Below are experts of layer 9 (counted from 0) of a mixture-of-experts language model. Rows are named router (the router's row for the expert), up (a neuron's input weights, with its number) and show model dimensions 0-255. Each number is 128 + 24 x the weight over its row's rms, rounded and kept within 0 to 255.
Before each expert's rows: a language model's description of what the expert responds to; "gets" lists some tokens that make up at least twice as much of what it gets as of all text. This comes from a sample of Wikipedia text that the model never trained on. Tokens count by the router's weight.

# expert 7
It responds to: Clause subjects. Subject pronouns, relative words and conjunctions beginning a clause, such as he, she, they, who, which, and, but.
gets: "and ", "he ", "He ", "which ", "who ", "it "
router [105 119 113  85 144 122 161 162 131 115 162 176 119 135 118  96 162 154 138 106 119 183  75 140 104 127 103 133  72 116 152 140 135 159 109  98  92 169 121 129 109 148  94 148  98 163 112  94 145 142 105 134 105 127  96 124 122 113 134 127 121 132 156 153 131 117  99 146  83 109 133  80 124 104 106 142 122 113 120 136 110 143 156  74 166  97 110 112 133 129 126 137 129 118 107 107 108 100 127  56 144 119 131 121 132 132 140 140 144  92 151 150 125 131 127 144 122 177 122  79 109 127 116 137 143 121 166 109 115 135 155 129  91 133 148 126 126 152 161 137 143 108 102 151 119 113 112 120 129 117 163 122 165 109 123 111  93 106 136  97 162 162 136 145 127 152 101 153 152 161 121 127 131 176 115 120 161 139 122 134 123 164 129 111 148  94 124 155 107 167 109  86 120 147 107  90 139 100 130 147 203 159 115 116 148 128 208 142 123 129 117 118 121 131 140  95 164 118 126 130 138 119 157 102 157 145 144 104  53 102 104 154 149 162 125 115 122 114 187  92 146 130 140 131  99 128 133 156 128 121 142 160 118 115  94 141]
up2 [150 131 106  83 117 109 122 117 128 112 120 121  99 118  89 132 113 111 131  94 130 109 113 112 130 101 159 115 109 151 119 113 109 126 111  88 138  97 171 123 122 133 137  99 178 143 174 113 138 135 183  98 138 136 130 158 160 106 176 116 133 121 134 111 148 131 165 106  93 156 140 112 164 131 116 133 122 192 118 137 174  94  97 127 122  97 139 162 120 160 126  67 127 125 172 174 185 119 136 139 112 173 106  73 160 144 108 140 115 133 120 128 174 147 108 109 142 114 110 138 115 105 113 156 140 115 124 164 160 124 134 162 122 152 140 144 160 111 138 112  90 127 166 136 108 112 111 141 147 109 126 146  94 109 169 153 133 119 148 103  96  91 170 123  90 128 108 115 115 130 117 119  88  88 139 118 136 109  56 176 136  99 133 141 130 132 109  96  83 143 114 101 123 127 152 163 128 129 126 146 125 140 104 126 157 129 124 129 150  99 113 102 161 114 136 134 152 135 201 145 105  95 129 103 132 129  83 132 107 146  91 163 133 122 139 127 109 151 146 106 133 144 119 140 128 165 112 103 125 173 120 145  79 140 120 111]
up3 [150 114 156  90  81 191 164 123 118  97 156  78 106 115 140 101 150 131  96 120 129 115 121 133 104 132 168 159 145 141 169 160 128  80 114  94 159 134 116 136 121 106 121  93 117 142 127 152 107 139 104 105 151  82 136 123 147 148 153 178 107 158 134 140 120 132 117 165 123 144 135 148 148 136 139 142 140 128 137 149 158 123  93 164 154 121 130 118 166 111 121 112 105 111 130 119 167  98 137 114 132 110 118 117 141 151 142 172 107 141  92 155 117 136 108 152 155 118 106 153 140 127 119 108 111  80 125 129 117 129 114 109  95  98 146 138 157 136 152 116 120 116  65 137 147 141 166 149 137 117 164 141 111 151 103  89 125 136 121 116 127 165 130 120 100  99 118 108 121 122 180  97 153 155  75 136 133 140 105 133  98 123  99 134 106 150 148 146  73 132 121 115 136 193  72 132 100 200 144 156 134 162 130 116 120 150 175 144 149 131 126  87  99 175 120 133 114 120  89 115 140 100 176  90 148 104 139 120 108 118 119 133 153 144 102 113 132 139 142 130 100 121  81 157 124 120 118  79 117 152 124 150 137 136 133 167]
up4 [ 94 132 191  90  92 118 141 121 121  99 109 120 106 143  98 157 156 108 122 104 131 120 169  92 158  99 145 112 143  94 131 137 101 139 133 156 127 112 141  75 145 140 159 107 139 127 123 125 114 122 167 125 137  90 127 155 175  85 114  92 109 141 105 119 134 143 136 130 135 153 146 149 154 146 139 132 147 165 121 127 108 116 101 157 145 108  87 150  99 162 164  91  82 108 108 122 128 121 171 133 149 123 139 111 116 144  81  86 114 157  76 135 120 120 143 128 120 101  67 114  91 108 137 117 148 161 108  76 139 120 107 159 126  86 113  80 133 134 118 148 110 104  85 113 113 121  69 119 104 190 129 126 112 156 122 135 120 112 113 166  91 125 140 116 120 143 145 137 119 145 118 124 145  78 163  91 106 139 119 169 138 135 161 142 106 138 151 170 124 138 142 140 127 120 118 144 132 106 124 123  82 132 104 165 105 159 116 140 163 109 174 154 133 108 141 152 149 121 116 160 113 120 146 149 127 147 107 113  88 122 130  75 138 108 148 143 116 138 139  89 176 156 114  87 132 146 119 109 121 137  79 103 111 146 135 111]
up5 [168 141 152 112 109 131  91  89 161 113 132 110 122 138  96 140 138 144 122  86  85 121  52 139 118 124 136 133 118 102 119  96  67 122 103 144 143  99 118  91 119 141 123 143 112 105 127 167 155 116 145 120 149 121 137 127 158 142 117 150 151 121 137 128 156 125 148 123 116 105 170  98 114 129 128  92 145 118 146 104 160 124 167 142 114 111 132 150 110 131 147 100 120 125  71 128 157 179 152 133 132 116 160 118 141  97  76 145 146 168  87 137 131 168 111 134 153 125 106 116  81 164 145 121 121  88 136 140 157 114 143 148 128 142 122 173 110 131 135 140  80  96 105 135  96 122 106 110 126 149 138 111 121 121 106 119 147 129 152 141 122 175 151 101 148 114 135 102 138 112 148 158 118 110 140 108 134  91 106 124  96 131 107 185 138 159 123 118 126 173 150 156 127 125 141 124 151 161 136 141 127 129 111 140  98  99 214 120 133 112 125 107 124 146 122 120 111 153 131 117 134 122 114 148 102  92 114 128  95 188 152 142 114 138 136 165 166 161 168 161 128 144  59 106 148 135  74 116 167 149  98 124 149 132  92 154]
up6 [140 125 156 122  52 160 147  95 113 142 133 110 126 133 108  83 170 104 125 125 152 126 123 134 145 135 158 150 108 137 106 127 131 132  83 151 133 129  89 130 132 134 181 143 127 116 151 115 122 107  95 119 122 105 100 129 134 102 110 148 137 151  96 130 108 119 151 178 138 125 122 176 113 172 150 121 127 130 120 100 140  81  90 138 159 129 134 117  94 127 124 142 126 133  95 112 123  98 130 142 100 129 156 201 126 106 129 154 123 134 109 127 156 107 138 104 180 128 141 107  71 158 105 123 108 130 124 104 171  93 113 184 110 117 126 103 120 115 135  93  97 121 134 132 118 117 125 128 150 156 147 114 120 145 131  85 138 138  99 132 127 145 160 142 134 125 104 118 107  90 111  81 158 150 131  71 114 163 124 148 124 118 134 136 101 166 136 135  90 132 152 104 142 155 106 119 129 107 118 107 136 146 125 127  98 107 137 142 156 175 148 118  72 122 135 126 111  85 145 139 121  44 114 118 137 122 105 125  86 120 120 161 143 113 110  98  85 149 150  79  90 113 162 103  74 148 140  87 137 113 123  87 152 152 116 111]
up7 [174 121 127 121  82 135 119 151 146 146  92  80 136 122 131 154 135 113 112 109 105 127  77 143 133 144  77 103 103 115 161 129 114 100 180  96 127  91 162  85 118 121 131 148 143 120 135 160 117 127 103 133 175 100 160 130 149 141 135 150  94 125 113 116 151 163 112 176 160 132 122 172  88 138 113 150  92 103 196 130 105 116 104 156 124 115 154 138 124  96 125 133 118  84 134 130 177 152 154 151 131  76 138 129 170 140 166 126 148 120 111 121 148  92 125 106 139 129 162 144 107 145 119 143  85 143 152 107 123 148 119  64 177  91 101 126 106  77 145 134 111 132 136 149 127 174 151 126 125 121 129 116 122 117 152 139 154 137 118 117 112 168 135 128 102 136 141 154 154 120 154 118 118 103 103 111 143 144 131 147 157 127 151 156 119 143 106 100 116 142 136  96 165 166 146 154  91 150 138 173 135 161 108 117 117 117 113 114 140 127 105 140 137 114 130  92  91 125 166 139 135 127 137 131 123  98 119 123 130 136 109 115 152 154 123 127 161 104  87 160 116 177  95 130 148  92  65  72 134 103 119 122 138 125 150 108]
up8 [154 142 151 125 101 140 106 133 139 126 147 113 103 149 135 119 134 119 134  92 130 146 154 122 122 114 127 150 133  75 108 158 120 159 141 142 166  95 132 111 150 181 118 131 128 102 105  93 125 135  91 126  97 157 114 150 112 150 176 125  95 107 122 137 132 127 133  97 170 128 124 156  75 137 111 125  98  82 127  99 190 141 100 156 101 154 129 177 146  97 136 108 165  93 124 154 133 134 141 126 176 146 123 172 138 126  80 138 129 128 133 143 126 113 136 107 135 109 140 134 150  99 120 125 157 178 131 124 124  97 119 129 177 137 138 137 191 138 132  84 109  81 154 101 144 140 150 117 119 193 114 114 103 174 144 118 167 125 102 149 118 101 116 142 136 113 149 200 113 108 102  94 132 130 149 107 132 111 119 144 126  85 140 141 103 126 121  99  76 121 157  93 128 127 110 139 115 120 153 142  96  96 116 104 120  97 144 121 109 133 162 111  98 102 126 120 122  67 125 136  90 103 124 170 116 130 132 103 126 108 132  91 135  95 144 137 121 166 113 152 132 128 166  75 102 121 112 139 156 116 130 127 123 133 178  91]
up9 [151 133 166 115 108 196 103 107 162 123 130 120 110 119 130 146 104 159 118 130 151 171  98  74 145 149 170 120 138 120 135 116 108 123 147 126 177 120 164 103 146 168 128 144 149 126  92  86 132 142 131 165  92 162 133 139 110 154 149 140 144 125 129 109 116 151 130 110 134  97 127 109 126 148 124 145 124 128 135 136 134  90 118 191 181 115  90 141 122 162 130 140 149 101 157 155 105 104 126  96 168  95 151  76 100 119  73 123 180 177  90 154  81 112 149 143 143  87 130 174 105 122 150 128 144 105 117 151 167 115 105 135 117 159 103 153 156 131 136 107 176 112 128  93  99 138  94 127 127 135 117 133 112 135  85 136 163  63 148 106 169 159 123 120 131 147 133 124 145 116 106 148 136  82 135 144 105 143 107 143 107 128 169 118 121 129 148 124 128 103 120 134 192 150 145 139 109 138 129 106 142 135  89 136 118 135  98 120 145 142 130 133 145 127 123 150 127 106 129 151 116 114 133 152 170 132 126 132 107 134 125 109 123 120 139 131 191 105 140 135 141 120 142 169 145 115 104 110 142 169 176 143  91 128 102 100]
up10 [136 144 104 105  96 147 111 122 126 128  95 127 116 133 122  92 176 128 158 112 103 151 134  49 125 134 107 135 122 107  95 118 141 147 144 104 118 117  93 105 166  97 129 102 169 142 114  77 159 162 186 115 114 148  51 147 137  96 106 115 181 125 137 141 170 117 104 144 126 132 150 123 131 132 118 124 141 166 107  89 121 133  94 129 171 105 136 202 130 163 120 114 119 114 108 111 125  87 157 137 116 134 122 104 131 155 103  81 115 115 111 138 118 141 139 122 140 123  86 132 115 127 140 133 115 106 106 126 141 121 123 174 131 108 133 125 146  99 142 148 143 111 131 158 119 111 162 128 166 167 147 129 109 133 137 107 122 160  99 144 121 145 145 142 135 146 116 137 155  79 113 105 137 168 135  96 120  99 108 150 136 132 127 126 123 151 109  82  89 140 100  89 130 114 104 116 135  97 145  95 116 113  84 117 160 142 140 174  91 119 186  90  93  83 125 121 125 121 158 141 115 107 148 136 152 110 128 105 118  97 160  64 191  91 128 104  97 158 119 146 124 156 130 124 120 112 115 119 141 144 114 122 137 132 148 126]
up11 [ 89 147 148 116 128 155 139 149  97 121 145 162 109 106 187 171  96 151 150 176 141 131 158 102 171 139 127 150 171 124 154 143 148  83 116 147 138 133 143 110 145 121 146 126 135  93 155  88 128 119 132 129 100 152 144 131 131 106 128 103 118 106 161  92 138 159 108 101  90 128 100 144 128 131 129 140 172 114 142 126 128 136 132 143  57 155 131 147 119 127 145 134 133 102 119 156  91 104 122 141 178 109 160 137 156 177 151 145 124 124 116  92 108 112 157 162 137 151 156 142 119 140 179 134 130 193 111 134  95 123 136 142 174 117 143  93 130 109 163 114 139 124 161 115 141 146 119 190 128 140 165 154 127 145 147 127 137 127 173 102  77 108  84 150 131 112 142 117  81 133 107 165 141 113 140 136 145 148 140 191 146 120  98 123 111 105 156 154 120 139  99 147 122 159 181 168 126 129 121 131 129 114 142 147  72 156  85 127 150 112  90 115 116 103 140 122 162 114 113 142 131 119 134 132 131 142 105 111 130 124 132 162  98 113 112 123 153 141 112 131 103 134 148 195 130 123  96 166 159 125 112 111 135 147 113 128]
up12 [157 130 144 130 133 137 135 121 149 121 149 103 169 121 127 159  95 172 111 167 136  84 162 125 131 108 131 158 125 118 163 136 104 148 117 125 120 123 112 159 142 146 149 161 140 128 126 171 133 114  94 146 147 124 164 144 107 129 112 123 159 113 153 110 111 125 130 137 131 147 127 106  97 133 139 156 174 147 111 133 105  92 140 128 139 142 129 144 129 124 115 111 118 138 159 113 133 122 123 128 111 134 155 145 158 156 105 109 121 111 167 171 104 141 148 175 152  98 126 151 172 141 135  71 105 113 120 100 112 125 122  92  92 160 140 170  92 114 118 162 109 134 128 161 173 112 104 119  78  91 144 157 143 131 134 164 139 155 140 133 145 141 110 150 114 113 164  83 124 106 155 112 147 113 143 117 126 123 163  85 146 168 169 147  74 146 118 169 187 106 142 151 112 128 104 153 161 136 112 130 124 105 128 149  85 132 103  77 159  93 117 165 149 113 135 153 113 158  92 135 126 125  94 117 103 102 123 105 157 136 105  96 149 122 149 133 130 116 103 152 154 124 150  61  92 132 105  86 155 124  87 177 114 156  80 166]
up13 [141 143 126 141 114 127 126  95 124 121 157 158 150 143 125  99 128 143 144 175  94 127 119 117 142 123 185  98 129 116 126 120 177 122  93 111 121 112 115 141 131 148 158  98 173 121 121  93 160 154 125 110 140 147 135 156 158 122 131 156 139 178 127 101 147 107 114 137 110 104 181 168 122 190 126 131 144 127 139  99 127  96  57 110 104  97 104 126 128 118 136 129  93  85 150 135 145 111 135 126 114 151 170 145 123 134 109  79 125 131 106 122 136 104 149  73 123  77 111 129 133 105 116 145 129 129 137 156 143 138 131 165 121 144 120 121 129 105 137  97 119 135 104 136  96 115 127 138 137 143 123 134 106 119  52 120 145 141 138 141 136 139 149 122 160 153 164 156 137 111  73 132 144 133 169  84  92  95 146 133 161 110 150 103 121  90  73  72  80 142 134  87 114 148  55 127 109 106 135 149 120 101 159  73 146 130 117 146  96 137 181 103 126 101 141 150 135 101 173 162 128 128  97 131 131 168 110 109 130 131 150 112 135 116 123 105 102 136 129 117 148 133 142 106 130 112 102 160 148 152 138 113 149 128 106 123]
up14 [148  97 164 125 116 172 145 117 148 131 155 162 134 109 143 119 134 154 163 141 127 117  91 140 143 118 118 161 152  90 146 189 114 143  94 116  90 137  97 126 141 153 120 121 167 131 117 136 148  90 132  81 167 101 102 132 135 113 108 126 117 167 151 160  69 164 144 116 138 136 106 139 124 228 155 134 134 128 113 141 156  96  91 173 157 116 122 136 123 131 100  76 135 110 127 138 132 121 168 132 116 139 147 101 134  59 100 135 147 140  93 148 154 133 133 110 102 166 146 122 103 150 174 121 146  84 120 110 146  86 103 144 118  85 149 108 125 116 159 113  98  76 128 136 130 117 150  99  98 139 149 127 117 106 121  99  97  96 140 158 118 147 139 185 104 136 130 124 151 131 112  96 137 117 123 124  98 175 110 140 153 106 158 131 104 150 103 164 157  91 155 121 164 112 120 136 155 100  98 107 156 148 167 132 130 144 116 116 141 108 112 116 130 130 154 112 150 135 151 136 142 116 141 118 115 121 166  79 145 102 112 127 132 134 134 147  80 148 111  92 123 123  97 107 131 129 128 139 104 152 130 140 100 111 136 114]
up15 [115  84 146 167 146 144 134 153 117 133 172 134 147  97 114 122 128 150 119 122 140 127 128 151 129 107 131 128 100 141 119 136  98  98 137 122 116 114 122 114 145 121 171 113 109 106 160 163  91 108  76 117 165  88 135 144 114 206 149 129 102 155 120 129 108 115 123 117 122 126 122 134 130 138 142 156 116 129 183 169 126 140 141 111 118 122 146 105 118 107 144 104 127 136  95 119 122 139 124 106 174  84 173 126 144  90 153 159 117  87 156 120 114 119 122 124 127 161 141  89 102 166 127 133 197 168 147 130 126 143 110  81 153 102 132 107  98 136 135 105  96 126 145 126 140 167 109 126  61 140 133 117 136 119 141 148 120  93 132 108 166 104 170  89 146 103 163  98  95 165 137 138 111 116 183 125 155 157 157  97 154 103 170 106 111 154 164 202 140 111 144 152  99 170 169 123 109 132  90 131 123 146 132 164  77 142 161 158 137 136 115 143 117 112 131 118 130 146 111 147 132 140 133  90 105 106 127 119 130 162 112 167 103 141 149 165 101 111 118 122 146 134 126 114 151 106 164 109 127 110 156 120 117 143 146 116]
up16 [134 117 111 128 148 126 149 109 139 153 106 120 159  98 143 113 102 164 125 136 157 124 145 136 125 127 125 111 147  82 141 162 125 140  99 138 108  94 144 110 150 115 140  86 123 135 161 135 133  77 130 111 139 100 134 147 102 154 133 122 153 163 120 115 132 121 143 143 148 132  91 126 132 112 156 143 130 141 111 133 168 111 169 149 106 174  95 122  88 159 151 173 140 103 123 145 154 154 119 103  89 124 121 106 144 108 149 110 156 173 112 132 108 179 166 100 146 148  92 148 167  94 124 123 119 129  97 129 155 142 135 104 143 143 102 150 124 105  92 140 152 143 154 127 145 149 113 129 128 111 146 145 132 120 130 164 143 113 118  87 169  92 100 130 159 166 136 107 113 124  79 125 183 114 104  65 140 106 116 146 143 173  73 144 113  99 173 112 127  92 111 119 143 125 106 142 121 206 118  89 111 113 193 141 101  98  62 154 130 157 135 151 113  86 141 154 137  94 167 145 103 131 118 133 119  90 113 114 168 100  93  92 132 132 140 119 143 125  88 143 148 119 142 144 129 126 125 110  98 154 130 105 135 140 118 121]
up17 [140  88 123 128 148 155 151 149 112 136 140 169 157  94 129 130 118 149 161 189 133  70 142 158 125  98 159 125 144 160 110 101 113 122  85 125 130 122 159 127 130 117 107 126 157 124 147 120 130 128 110  88 130 150 117 121 112 128 173 159 149  96 118 111 109 115 151 127 115 130 110 127 124  93 123 122 164 133 104 116 134 125 128 129 110 115 149 202  61 204 127 138 127 157 150 123  97 113  98 138 119 154 138 141 145 172 140 115 117  93 119 148 119 167 170 151 117 141  84 109 166 136 100 101  96 166 132  96 143  92 155 145 137 133 123 140 122  95 139 141 120 157  98 132 179 120 135 163 155  98 148 155 131 146  86 147 118 172 149 136 101 142 105 124 101 142 116 129 133 154 131 102  94 136 122 142 151  89 110 121 107 114 112 125 128 145 149 108 164 156 105 111 109  92  92 154 125 133 116  77  83 112 119  77 133 151 138 132 140  81  75 157  92 162 137 145 134 149 131 113 126 145 145 142 113 121 141 128 153 147 139 110 123 109 133  96  73 115 113 148 122 130 130 159 100 106  86 132 154 110 130 136 139 111 144 188]
up18 [101 125 164 133 128 131 134 127 126  93 146 153 154  61 139  91  58 129  86 173 160  86  98 138 139 102 121 132 181  90 164 173 113 137 101 137 108 136 146 129 117 145 128 148 134 106 148 135 136  65 129 143 160  97 143 166 116 111 164 135 129 130 125  92 108 148 106 120 114 170  95 145 155 132 139 125 174 114 119 151 132 110 107 125 111 147 132 105  79 109 143 128 123 153 126 134 132 124 170 150  88 177 143 192 129 132 139 117 122 138 145 129 119 109  88  99 103 126 170 160 141 141 160 129 130  95 145 131 121 128 147 145 132 117 116 115 127 114 147 168 108 127 155 106 213 118 127 149 103 130 132 161 141 113 141 151 146 131 148 178 108 133 140 103 126 112 102 145 119 118 117 131 122  93 150 129 125 159  99 112 144 192 165  97 126 128 137 132 107 171 123 137 138 121 167 166 102 129 114 143 129 175 123  67 120 105 135 129 115 124 124 119 124 126 127 118 179 130 182 156 118 120 119 112  99 131  97 120 166 134 131 128 128 128 148 138 111  95 102 115 124 174 140 116 108 154 136 125 138 110 124 132 127 178 154 104]
up19 [159 107 126 134 110 119 127 151 148 154 129 173 108 143 128 136 124 132 149  94 114 126  95 118 148 116 134 148 133 111 126 132 133 131 108 131 137 147  96  85 122 139 158 143 149 127 136 134 101 136 145 125 123 145  87 116 150 110 134 133 177 143 135 111 144  87 122  97 131 162 108 121 166 123 105  84  90 144 138 109 112 140 174 138 106 149 133 113 135  78 141 166 177 113 145 115 143 207 122 104 167 176 161 116 114 141 128 105 134 143 116 125 123  73 129 111 114 123 196 102 128 111 134 100 130 157 169  97 120 150  96 123 133 109 141 136 121 126 187 144 144 115 184 126 131  82 107 164 110 120 130 147 111 130 141  79 114 147 106 163 127  54 145 144 160 153 123 180 140 141  76 156 144 159 129 159 125 151 125 167 108 128 135 137 107 110 146 117 119 148 132 152 126 150 127 124  59 129  91 106 140 113 110 129 148 168 150 125 121  92 108 134 129 137 119 114 109 102 121 119 125 136 117 129 112 135  98 129 142  98  69 134  99  98 117 118 114 146 151 134 141 163 173  97 136 167 145 163 106 106 158 119 130 153 172 118]
up20 [124  99 142 152 131 140 143 109 114 136 131 103 166 155 142 121 108 127 113 174  85  89 129 105 118 110 144 136  96 147 106  97  90  89 158 148  85 109 114  77 127 119 164 120 127 130 153 114 112 146 153 148 106 112 126 156 107 146 133  99 139 138 159 124 126  93 119 137 113 136 108 105 111 167 162 147  84  68  81 146 130 104  99 143 150 120 119  79 176 119 119 129 125 110 108 110 130 114 121  77 141  94 134 100 141 105 159 140 112 134 107  80  85  88 120 105 141 144 173 105 101 148 112 149 121  87 139 101  90 142 129  81 133 118 103  84 132 135  90 137 142  91 130 108 108 146 141 125 105 126 110 127 159  87 158 148 146 109 147 154 179 123 117 140 115 118  97 110 138 128 129 139  80 105 126 130 154  95 163 113 149 128 133 100  94 108 101 128 177 117 142 121 118 120 166 138 149 130 136 146 136 138 143 117 134 154 120 119  78 129 152  90 139 112 129  99  98 124 109 202 130 121 100 116 123 131 132 125 155 145 112 169 125 139 172 123 126 123 136 169 100 105 117 146 136 122 193 127  97 100 164 129  96 100 132 149]
up21 [143 111 132 154 149 127  90 126  94 173 151 155 111 107 143 140 122 119 131 152 175 129 146 119 138 117 151 124 125  58 131 109 141  80 165 154 167 117 101 112 135  99 151 118 132 146 146 109  78 144 132 153 179 126 139 142 126 146 107  88 126 172 122 117 127 107 141 108 191 144 131 161 124 104 155 187 160 128 133 145 110 134 106 126 128 122 146 132 100  88 144  98 120 155 160  60  91 131 155 128 125 177 129 152 115 135 116 118 124 165 100 117 112 148 164 122 160 108 122 133 156  85 167 104 112 141 124 137 135 134 141 177 103  95 141 152 143 156 113 131  91 173 116 135 144 116  71 123 100 149 163 123 124 142 127 133 115 100 112 120 113  76 124 163 135  94 136 141 122 109 120 141 143 158 186  90 109 160 119 155 147 143 106 165 110 143 135 118 137 110 111 140 103 102 157 163 147 142 105  99 145 122 192 170 104 124 100 119 157 135 139 144 127 123 143 175 145 103 154 135 108 112 128 123  99  75  92 110 133 139 110 103 116 136 105 140 128 118 100 110 108 141 131  95 133 107 121 157 135 159 153 133 107 117 136 117]
up22 [136 101 109 155 136 165 136 121 126 135 120 122 147  96 150 131 133 105 130 118 139 112  92 150 112 130 155  93 109  95  99 150  93  52 140 126 148 127 166 106 140  79 153 134 135 124 137 134  77 116 107 133 165 110 126 134 133 170 123 143 136 114 111 120 124 104 152 170 136 117 100 138 133  92 134 135 138 141 114 116 138 105 105 140 106 101 184 128 104  88 158 145 127  80 136 108 141 123 151 131 128 163 109 151 118 143 157 163 143 169 117 106 153  77  90 109  92  99 158 126 146  86 143 151 119 134 134  95 110 141 169 130 175  87 142 123 138 127 164  98 130 144  80 127 138 118 131 123 120 161 127 122 121 120 115  89 177 106 128 110 131 169 132 115 133 143  98 166 143 134  86 117  98 133 110  81 170  97 129 162  97  76 133 118 129 128  84 105 141 123 110 115 168 150 153 123 134 131 123 158  89 194 140  71 138 109 159  89 126 160  93 135 114 149 140 116 130 117 140 166 137 114 125 140 116 143 159 119 145 139 110 144  86 128 108 124 165 151 167 126 121 119 101 123 162 157 106 107 125 108  97  91 133  91 142 144]
up23 [168 139 155  90  99 117 120  93 146 111  92 135 128 110  96 122 153 125 134 125 123 101 170 155 115 116 135 109 125 146 139 156 122 103 150 178 139 144 133 133 151 130 115 121 156 113 101 136 112 148 169 109 165  96 141 114 135 135  94 123 174 137  97 124 151 154 139 134 146 137 112 135 158 107 153  96 155 149 138 124 135 105 116 161  98 160 134 121 142 167 197  82  77 114  99 141 134 119 132 142 134 137 120 101 127 114  97 120 129 128 125 139 140 142 135 122 122  99 116 131  95 145 146 124 163 175 122 140 132 118 140 131 112 122 145  74 117 145  96 130 103 121 148 139 156 141 138 129 120 142 143 121 166  97  91 118 137 143  92 133  89 134 114 121  72 127 126 135 132 136 115 133 102  85 141 155 115 115 162 158 145 128 152 153  96 143 140 171 127 112 121 155  99 137 105 151 172 135 145 101  92  72 120 138  99 115 135 162 120  74 132 163 117 150 131 199 157 103 165 123 182 124 136 146 129  81 106 126 126  84 115 105 144  91 147 162 122 180 124 124 148 154 107 122 141 178 156 126 156  91  67  84 115 129 166 128]
up24 [136  95 148 115 160  89  79 127 162 156 121  80 130 144  99 113 107 144  94  93 140 100 120 110 123 114 149 147 149  75 130 117 131 101 114 129 138  92 161 156 158 130 149 118 127 114 132 181 118 119 155  82 147 129 135 129 122 141 131 140 129 112  89 114 137 123 114 130 154 136 127 154 131 128 138 137 171 141 142 124 149  86 149 137  82 123 143 142 163 143 147  76 126 162 128 155 162 146 117 142 137 152 147 117 118 118 127 126 112 122 136  78 161 101 116 150 137 108 145 143 146 157 157  73 139 151 115 148 146 104 157 165 149 143 113 133 120 136 109 117  95  92 107 165 145 160 129 124 123 127  94 123 107 148 112 103 138 158 149 124 112 143 136 132 123  64 113 144 116 112 129 130 100  95 144 113  95 114 128  71 117 120 128 155 109 159  91 135 111 133 110 150 117  93  88 116 120 126 134 130 107  93 107 110  94  91 148 114 145 114 159 152 100  84 123 127 120 123 107 117 141 105 143 171 126  99 127 127 102 156 131  90 110  69 121 127 175 153 116 163 107 141  50 109 118 130 100 128 182 120  65  63 149 142 136 133]
up25 [131 107 138 145 134 126 152 132 113 154 147 117 156  81 134 149 128 145  97 121 121 109 161 159 120 114 126 129  97  95 172 159 106 137 134 108 114 141 144 146 153 156 133 146  87 129 131 154 117  91  76 132 138  74 147 130  89 239 138 147 101 150  91 115 119 110 117 110 129 111 148 116  99 105 106 155 104 135 152 168 100 124 161 113 122 118 140  88 130  93 135 121 126 151 142 133 131 160 100  84 143 104 141 151 144 118 150 162 113 112 172  78 124 120  95 140 130 140 151  98 135 138 123 112 174 172 161 118 133 130 152  57 151 137 108 146 113 159 132 118 129 130 109 107 123 159 127 129  83 139 111 106 147 122 142 158 151 132 128 105 166 119 115 121 105 100 173 143  94 182 113 152 117 135 185 120 132 149 157  95 147  98 163 131 123 161 140 182 138 103 106 149 116 155 141 124 138 137 106 139 129 136 129 143 108 110 123 138 116 175 118 127 154 143 141 106 139 140  94 131 127 124 135 103 101 122  93 105 140 173 100 137 116 177 185 147 114 113 122 115 110 136 112 169 119 166 163 117 113 101 126 121 120 127 136 128]
up26 [106  60 154 139 176 122 107 150 141 141 137 181 190 144 157 137 142 118 139 121 105  83  65 112 112 140 141 141  99 127 110 115 121 114 134 120  85 113 109 150 118  86 173 141 154 100 154 130 121  92 118 142 130  98  95 126 128 163 113 125 152 133 141 126 193 102  86 115  67 127 134 103 134 127 114 100  92 111 170 133 108 126 100 133 154 139  93  90 150  91 123 154 133 136  95 140 110 146 140 108 157 153 152 108 141 121 100 126 137 129 121 106 165 150 102 108 127  92 153 115 162 157 123 122 121  90 138 140 147 126 143 141 113 110 147 114 111 107 162 106 118 130 158 127 147 115 123 120 168 104 138 121 141 123 114 121 131 135 139 127 162 151 131 145  77 148 174 172 126 139  70 142 129 106 138 152 119 103 124 138 125 124 149  83 108  88 101 103 147 112 179 122 120 106 144 145 143 163 137 135 181 131 141 142 135 146 186 114 122 114 109 128 126 121 135 131 131 142 145 118 156 166 165 157 107 113 120 126 106 175 140 121  89 123 142 103 113 131 165 119 166 115 122  89 170 151 135 128 109 177 157 160 126 158 120 143]
up27 [143 147 149 132  89 139 115 101 112 143 112 122 158 150 124 109 149 112 121 124 117 137  96  98 125 146 108 117 120 136 139 129 143 115 108  88 146 137 114 131 152 129 131 128 143 119 133 145 156 149 179 133 134 174 153 106 130 131 129 159 143  97 153 125 121 147 147 163  84 133 129 126 121 144  94  92 160 140 130 107 114 140  83 141 144 123 146 165 120 119 134 119  72  93 101  81 121  91 191 138 118  88 116 101 125 122 159  96 113 122  92 169 110  99 108 122 122 111 100 153 117 117 152 128 103  98  67  77 131 120 102 117 104 121 105  97 140 137 147 145 130  87 102 161 153  90 118 129 158 170 157 151  97 130 127 102 121 150 130 176 131 152 150 115 146 126 123  88 129 119 163 179 149 162 119 114 131 117 113 169  92 150 137 124 136 142 124  94 109 121 137 119 151 168  89 109 119 104  91 115 136 137 118 159 129 156 158 160 171 157 160 157  98  75 132 153 122 152 208 165 138 106 137 113 122 133 140 125 114 139 163  83 163  94 136 115 102 105 112 122 125 160 157 136 121  95 100 132 122 162 103 149 148  88 119 137]
up28 [134 152 151  97 122 109  95  88  82 121  61 106 126  95 145 132 151 130 111  73 144 105 145 115 134  89 141 124 131 137 105 102 109 143 141 115  99 134 111 142  79 156  96 116 132 117 128 106 130 120 158 144 126 147 105 101 117 146  90 171 105 165 126 125 174 137 100 105 131  89  99 153 105 157 111 107 118 125 136 159 148 140 122 118 110 157 156 105 167 114 169  93  92 108  86 131 104 133 146 139 125 115 143 146 127 125 144  94 112 157  86  99 154 130  88 126 116 106 126 133 126 124  98 140 134 171 130 143 118 108  99 130 160 153 140 131 151 145 115 138  76 109 155 109 103 156 117 143 103 142 156 110 115 140 120 130 183 116  99 132 120 149 128  71 152 112 145 136 128 122 146 194 130 111 156 107  89 112 125 152 123 136 120 152 104 157 152 173 145 146 142 168 136 136 118 166 118 148 148 150  95 138  95 131 128  76 166 168 106  76 145 139  96 126 128 157 104  98 140 153 115 117 121 188 127 111 138 115 109 143 119 137 105 124 106 151 166 104 124 106 120  87  98 113 137 145  99 147 119 139 101  66 155 120 134 105]